Weights of a small mixture-of-experts language model, trained from scratch on English Wikipedia: 35.4M parameters.
Below are experts of layer 9 (counted from 0) of a mixture-of-experts language model. Rows are named router (the router's row for the expert), gate (a neuron's input weights, with its number), up (a neuron's input weights, with its number), down (a neuron's output weights, with its number) and show model dimensions 0-255. Each number is 128 + 24 x the weight over its row's rms, rounded and kept within 0 to 255. Numbers have three digits each.
After each expert's rows: a language model's description of what the expert responds to. This comes from a sample of Wikipedia text that the model never trained on.

# expert 7
router:123140094149145080090115110146102116113155147088110108128102126126139094129117124147132088138136128122110143148120144159115097147134118135125103144133156140126106162112149101155122121132127117122144134125111130163136151171114115059118128119145151082144124133098114146122136154157195086159082181154168120146066135119138183118149134144137141183135140139159130127128177097148136137132127146165129136112199157143126129125105119130082138132122115132145113155175124136080166118152108128128114161151111125131133120102156148116123145160148160135151126101058141085109187120133138172160145103109109116113147116165150165122118129139133113116151115148142131092111105167111130114145111133119168155144130154156127066135105099138134154138111130089151141129131151138162075112183136105
gate2:099120157135120100107142140125134107127117109109150092135154148164144102086137132139115131162143110124136109143162106135155124154185133127156125139136128152160129108095120152151099104145144137149125119104147097096118133126103181107124127140110161077144136089147122158114122140147140108128101127117144174117161135157162155123142076090124142130138193094133112178116176071143117129159146110120131127117121112176122139127131136113092176120103113101063158138126157110115144143095023156105126113146128130154116103088164064131131117112099090099137144146141099129163139151121158137116101141108133160135133113123134142122087123136100143118161113123142141139146124128122127138055136123126120121093152118140102098128131130104138111147130089115120137156132110189136148111082166139
up2:106128077127110127172129119127139132125104118103125102134085139140097092118153161158127138123118103152135111089142105125128106144142101168168123128082147102128135128114114106167066107163191140168166134117122092159144142078136141118149087113139133124152145133132111096091102121113157092137069079090112096103090119160120120124135078101102174092131109120119121122141157110156133173121105126104131089107124147136121127107101144152108105097121133138106116122130093115111133100115117133129122162097141139137070132140109130108138117156130142164124167172109124130127122110155104098090089098123130114092140138125123158127124142119151113181122065113124137131091115139120113144086139067096108155126103132109128127142115099125122119173136088115110122117102174138120130086073129107
down2:126125114135086123127107173130150144136105090131084138120124093143152145163117083098101111139143119143125100144149080083120107082166147092111074114114162158096146116101140111159131117150086107113141112076122161128120149140155104130149112187085102132124149158146123118139161121141129137108110065085158152135140096077140139093156153154140123140169096167136142111159122114120131119147112106113113131144115098157086120116113160160159132180118123130167076157140152135149126148109109130130108112158169138116144119132138093098121104124177106133134096123130122159124108114111142126123123111124128098158097123101094141148155140131171123134170089140168110123130100120134122113170135102120124141127108163143135169133103110096090134098106130103090074112140129147095112129123179131
Mid-name syllables

# expert 11
router:134129106105152149110091157118130143118090152118113142166128086138155083144139120176121091131109072133154104147100120130120149105122133097095143183096117093148122164085104135084097099097127110127137097126181155128106145098114096114118147152134148128132147119114207137134134148106150143103118135065129135121100091101110145122117118116122126151139153116170111132138141097125115128132172127106118148128096108136118117119135130099133133123096162117122136151130092187057092161159144090131123136087106097157166116102090122147159167150130129149093091111133152122173146149119153132145142149113133102109157091121133153177119146129094104098123140132152115122144125109138144106130119105147139128098123119149145157121096113112163167071125147119142152149124098123151073165143136125
gate3:105111122134128108115122142117129116104129123111131125172141121153144095106109177136182146114118139110135100125152111117169108121169162166099195128121128118098136148152102133108130081124126111077136151115173089099157168108134129120091122116133136086102139154126142168142139177149130126142178102135143129107086111153095124089133125111112054188125126128137084116131121089137177135134121138159119148108145128085085121126093128165125130106132114125102130146113150146142159140087152144128128113149170115103095134116147166157113141154113121102133150058144138143148126105114137122105076134151076141121103119154109137111117114072124115123153139099093103094083094134180150130159111129153159100107122130155149112118122120141093154132157140159092109140130137135115153136114122139
up3:143134111106129150132143124122082095163153120152185117121147138158161124118110129148148096116104189087167106116118132140139135129191164114165160134067087132133121131105128135097141102108163111124125137144131100125156145064099128097136102112160113100107168183063158128161131110096081132104138097122164148170129110119128141104117114108076128140167125130165107159129121175145164144148103154133144130153141175106127124100144129118082119099140119193157164112126179133125130130128140133103115114092137072108152118119085119149113148131103128116121125109129138120122122121116120138120079152118149074128124111138130125125136131101105150151148150116123096108086149161141120117177101107152122111129114114133129123119089111153161128155109153124134113134151105142115159108126145092
down3:154133117131122133131125101138192142127138094120145081142111103168077103135143142142138119176124172118135132112090109119127127119128138105106137102169108146120175101104135130131155147135105160140112132100078130099096110135135072094105122127141118148101119120128138128133111106165139117113130117131156128132110143130175120104185101093150130137113165069172145123149127124105107123124138090166099096135144114141118121130119194123154132125141159097108176141125120117170169128122128141111139121096129090152076156137129120142152149115130154174154137062148093162114134177118154084144099148087126107143137107168143171148109134103100108149091121149094143173160083160085111128105163134116097121132121167151114105131127096103086125123125146140143123101135142123114136130157113102
Common word beginnings

# expert 15
router:145107144121165113078132121120127081089103126103117174128105137152160079151135162135150087090103074106141163147125137141099127126154105095144139123094091092052168147126103142075135092128151119111153145126150136130137121091167138094160126126173160084115151099156091101130130141135108133116101138129136103118135132110095124173092134148091134138154107106133138097145145123140130133140115087077087145127116142162120089147144119140143124146136087108145186158149139140113135146141116091092117140123103094106139141107098144116126105163147117101153127157123109151115154128127154116112136163123163119113069129141164128117148143164164120143140129149125127163116136098157144099175130100152141141127116135136116111115162110148138118124139157080189155122150094165142131136153110113
gate3:123134111120150124117100115089128139095130087118121130179083152150162115142132137134101166174094074142116116138096144114154147139168130155188167095122143146159134140110153159113149143115118117095130097074140123106115149133123142127145104133162132139137124109126113147157128130135143171122099148122116146151100144137132112136110174139133136139123122128111105111132118130109152130119144113136141168115102119101107127093090120122110178077115143159109135123150153215109091148131152110132108105134143151113059108107129163108156119145120112093099136140125135140088164157142128115116117105095114124120152147105098137142107119145173106077076099180128129076099131137114099120132106106085062168128107129071122108109132123117116156102125119138134127111121115132104110124186123089
up3:100132101103156141130114142149137127117096103139135145140120138132125106159105179170090096141115117124130091156118120138173154141142134145149181128124133153132122154109141154115173169118148121121102108100155128144114132132150152137198140141093128136108115122102155194151155120154123165149162109119124166165097161179131120114118183147096129120120127138100119111146075143094150134128102134112134145120133112100141147132116098110124149046123134129106064116146142143137092129138170140169151135129120154091087141136134133133122103112123122118065109115139132156117137125139132143139108146095146158116087109103089122127092140143178137068106144170115117125122082111108147167170123120109112147086097125089112146145118156100085148123132118144121145129158135128134105142163163156
down3:116133121166105138124148125146125156110124142137109092106137103148080137148113115136157125107160132093138122114075085117127114118116148140134146112153123129149116142110130173134131179162181096116159174110103154112112109115165087096172153165151177133137125129144118165150129138123124113158111131143177132132119134123139097126111150126108133074141122128099109121152139149165141111096092136149121106123147101072116148133087140157158137110113173133096157150128133135099123116137119138130182154115094105168092128120144129128150120126171116089145101108123089133128117121102139123140126149134108142112142138146135106132144147105111129147105140150097143133101091102175147112110168160137158121078171142178150132133223142159131066117193162108102121147139102120135157109124118120
Auxiliaries and adverbs

# expert 8
router:107124152144122129139149155124123143104100183134072165121118078163153092093140143132144120137065147118151148148130118191132137139128106073104118137139112152112164140109124111155124083180092116122136116139107143148105112134165096127083135134122208136106125130127103126107130108131156120108134136084140133173099116080089145113129138105132158132133136093146156133079143140154093127072128121109090121108097149132122118124151096131133134144121099131145095095143112126108140144138150123128099142129153076120125096115122155158148103131078128099123113185102154090107133137155154128155150156098160081131147127127139101143158090133127123117123131126152153110142131111144069189166116114141099156133151122106123127143139159089138118082115120132119150133128166120131102157158141124
gate3:126156118134165128108105118064143136100152181115153136127134192084095126116106127136127139149151119115138139116133152131152142126160129169135145146143118098082082121118148095131153131184129134114118096131147123105114130110118156115103171132125130130119106170129105132148113098130113149141091119149129103057119111116146074188132115071125164060157109129151117104151103149125175082144162087126128141124166102108113098139115142154097112115151129100105128128154099100138155106130136115104144143185132118155098116118120110120114138165088145130134111123112105157098096164108148154139100136081097158101121119146145149122206130129142093135155117122104114138129120149179152119122164150103152138156119155107126140127127132122117149157132130107133147091133100142125114137106175113
up3:138156123152110144089118108104145138118167155144145124128129140090179121114115131138146098196115079136122156109116135146157112132143111156099126130143093101143069141113157113114068128159107123140096085126113147148144148149146166174095151152145110124157152147129184160144084110106144181135127148115158120067155147141159110185144151115095130088161140092121109105131139148137107091128137147128102128118174146117097141149116145137135154123182175102155154130138114100144160121141131131151151124154129119158098131114126132092115130146083140147146130085112120127078122128113128089141091160084148165124138125125151147127151129126094117117119146115095111147132155139128116125110117108124140138161145112093106146154109095148134142127114137075081167112145093166136095142122166124
down3:124093149152118156165125140131097142119128153107157173157135094113128108114172132098135157159115128119104133131136110165123119106130122118118119112088162132139195133049122149158188163120131129159122120151146113127100128133124139177147128096139107142100144129099150135126134099142166117137157106121135138162105137124162135084180110165108132135113140126141122133169153117117173116137124130145101121131140114124106135128110150108112136132123144150123155121143132100139095167145136149098115102115107131122174101139128113135071129131176112106151125144124117118177120127146114113147149088137160116124094103154160110124108162140174185203124147143064139115079142109114187164100117129137162083130133107151097094113139125142114082110141138106123139131155150162176137131137102098
Prepositions and in-

# expert 1
router:089133147110195073088138114110100132081134091091131146117145099143157104132082138134133074150136084114142113145095134155132146150186140116106107148130111132121091124092102135120136100128128138129131152121108127100095154119120061097130164091117143186125151109157135157092133130109127127115134133089133139166103160123123152176104098117116141166140143073151157110172132149147085125124124077128107119132126125105143139134166095125118139094093127104138112133130146120118099110164136128059124171123129080091198113130110136138134112144127125120117141148147098105110143137163133143132102101115129134100138136147145131112133151116150117134137106114135053129126090112153144130125100078163123137113169162150144114123121129131146125116110140145132145095112139150144077138155148126
gate3:133142078118143130138120156114127123148136075105152136146167106129178138134144071100123169148137164117097134156154092075174088136142114085141134136130117191126094141114069106138136116152121110117086163184152152107126122163131113167162124121158121173087144145120118128104146183142129151123108098097124136144158138132119101095114143105147168108131136095105132138107090108121087101129092085123147115133112159101141141124137126182124132104136120146146138142079128148125126117120107156090103123157153122177133118114127131137142160122131131149117131135118117139093124093119171134113119124102134110127138146132114107091151163135146116173126121123091133145102169123106096111100129128120151081111092104124120168075128126167062129130133105139113115101144113167120112118127090159
up3:125133150087129128133140129119120127134143102118140101134095121178115124129105110148137129145122170123136136161134119131129131116085150156160179142129109173169133149165117167166129098143100128140062119114151132130132114159160125088159177167129117166110113104128147142143128163118084124115142156123164175116149145116134070108144151121104156176125104093104143126157101134137077143131107070131158090145121175166145109144148151154157160120176150117142105157147132107130099136135122137124080097167162109136146103140164160168110142117137152130143105139136102117115129105131149111136209123120150131109079124122112134112119151098141112152124099119093116166126199134154125122122114128108135111099117117139120146117155109137114104162136115176131130087117133107142146117147078099
down3:104135133099117148107118124157109116075147143120114078141139114140133095108114117125104165127111121129141106135105118130131149137128144155172080169082119128137158156126169109108128138111117117122102148123157120109108139136150150162085160097126133144141096157144156114110131143070132119158143125145099107160117105116142132127090086136181191111121095121112095116140109112129131149171131128082147125137165104124096158109120125099124125074114130127156121083133085136125112097122118150130123092095140161137147123118129114121131104146145153088128098109168110128143131151112157157098109140120109137117158145160097098170127106162101096065149105097128125130128126127171127155079089162106123188109126134152178098140124132079106105149073123137128104133113119133134083120190131148
Space tokens

# expert 6
router:090122132147127132121129084087103129138157140116088111098162113153105110114143133144122092122066109122093115143092124135145092122135115093129146157140125116086126145113112122136135159198161159104134138156091078132129107136131137112151133149124135110100116133136121113098141138130119121089108174118153126116145108137088116128141086111118122152140099097109109083123120137130126130103129103147097139158158142104105136154134123132165081120092138065127181133115106134074136124126145117104135120138138155123136094127062104163150128133159122142118145166101143162124161149133107145122103125119141137076058161127090116141136166078115125115094132144139076183142155162118082139144121098129127167148164149149137161112147172120140110136161156138124123103101164131164165144119129134
gate10:116136144117127080105150145108112090115129102152099104149090137152149145106151144117119112147140170105088116145095163135127088115115110111106195149146122143171123123090107146133137172123123128096083121104090095089096143113147172124109152151102150111102146098166159108108137113122109124125127154095111122143143145114097128107125149125113129113117129126137113123095101137122165112158120152123171171142148146101122107147121100160119096117083116135148139139116102122099083122121109116110087130140150108133110131165153148119098095118159147126198135099086144115110146102132167127128165130133138105138130079142093111116135090130158150171107093119108131107142124122106096140150124110125168170116149109124058104149151167092093102153094130099113143140152171160109181141152153108
up10:138138129164159154124140114160158190097126121137182165118120133122135127127072117137122130112105120118147161129141100107100136140156129166123088104141142134097118147176124130116109077164137121151155133139155133190169109142147132136171109142144124109106126146113077103114095123106175119131142068129136148130114125146168125160152092114106142113136153149122108141173185142111116127132140086135112136138101136138165118127121161154126164126143163107119146130124146131126153157150114165102150126131144127105152163108146111098165136135118092140105174130156131144166081142128111134129107141148118120156107169114192135117107136084089121107153111144156173125125098145158118085134126145146137085188137142128117116119120147131143173089188105139150113125132120122148070110154108132
down10:089145121127125126173137166173138150138114151122138117115120114099116119147124154076115112108078122172102144138125154136111163077104149100084144127166137145121122119124159131149143173140085144182128071137118131121152152119101146109134117142153111104127111067093115129104170183102117132127099163178102114116147137143141112159121114129145154149136110121122094164112142105136168139148133125102118130147124149123057111161128157152159134121113100113122123125115131101153148172149141160096095151126126154164139135110145159150127116156118127139113138104104129127152150122122152098061083181132122135101126136139178163138120155126107125122111119142084109130131127112150083114095128154099121111117120173153151123103131135146180134171163104156107121123155142133123132102073151090
Foreign name fragments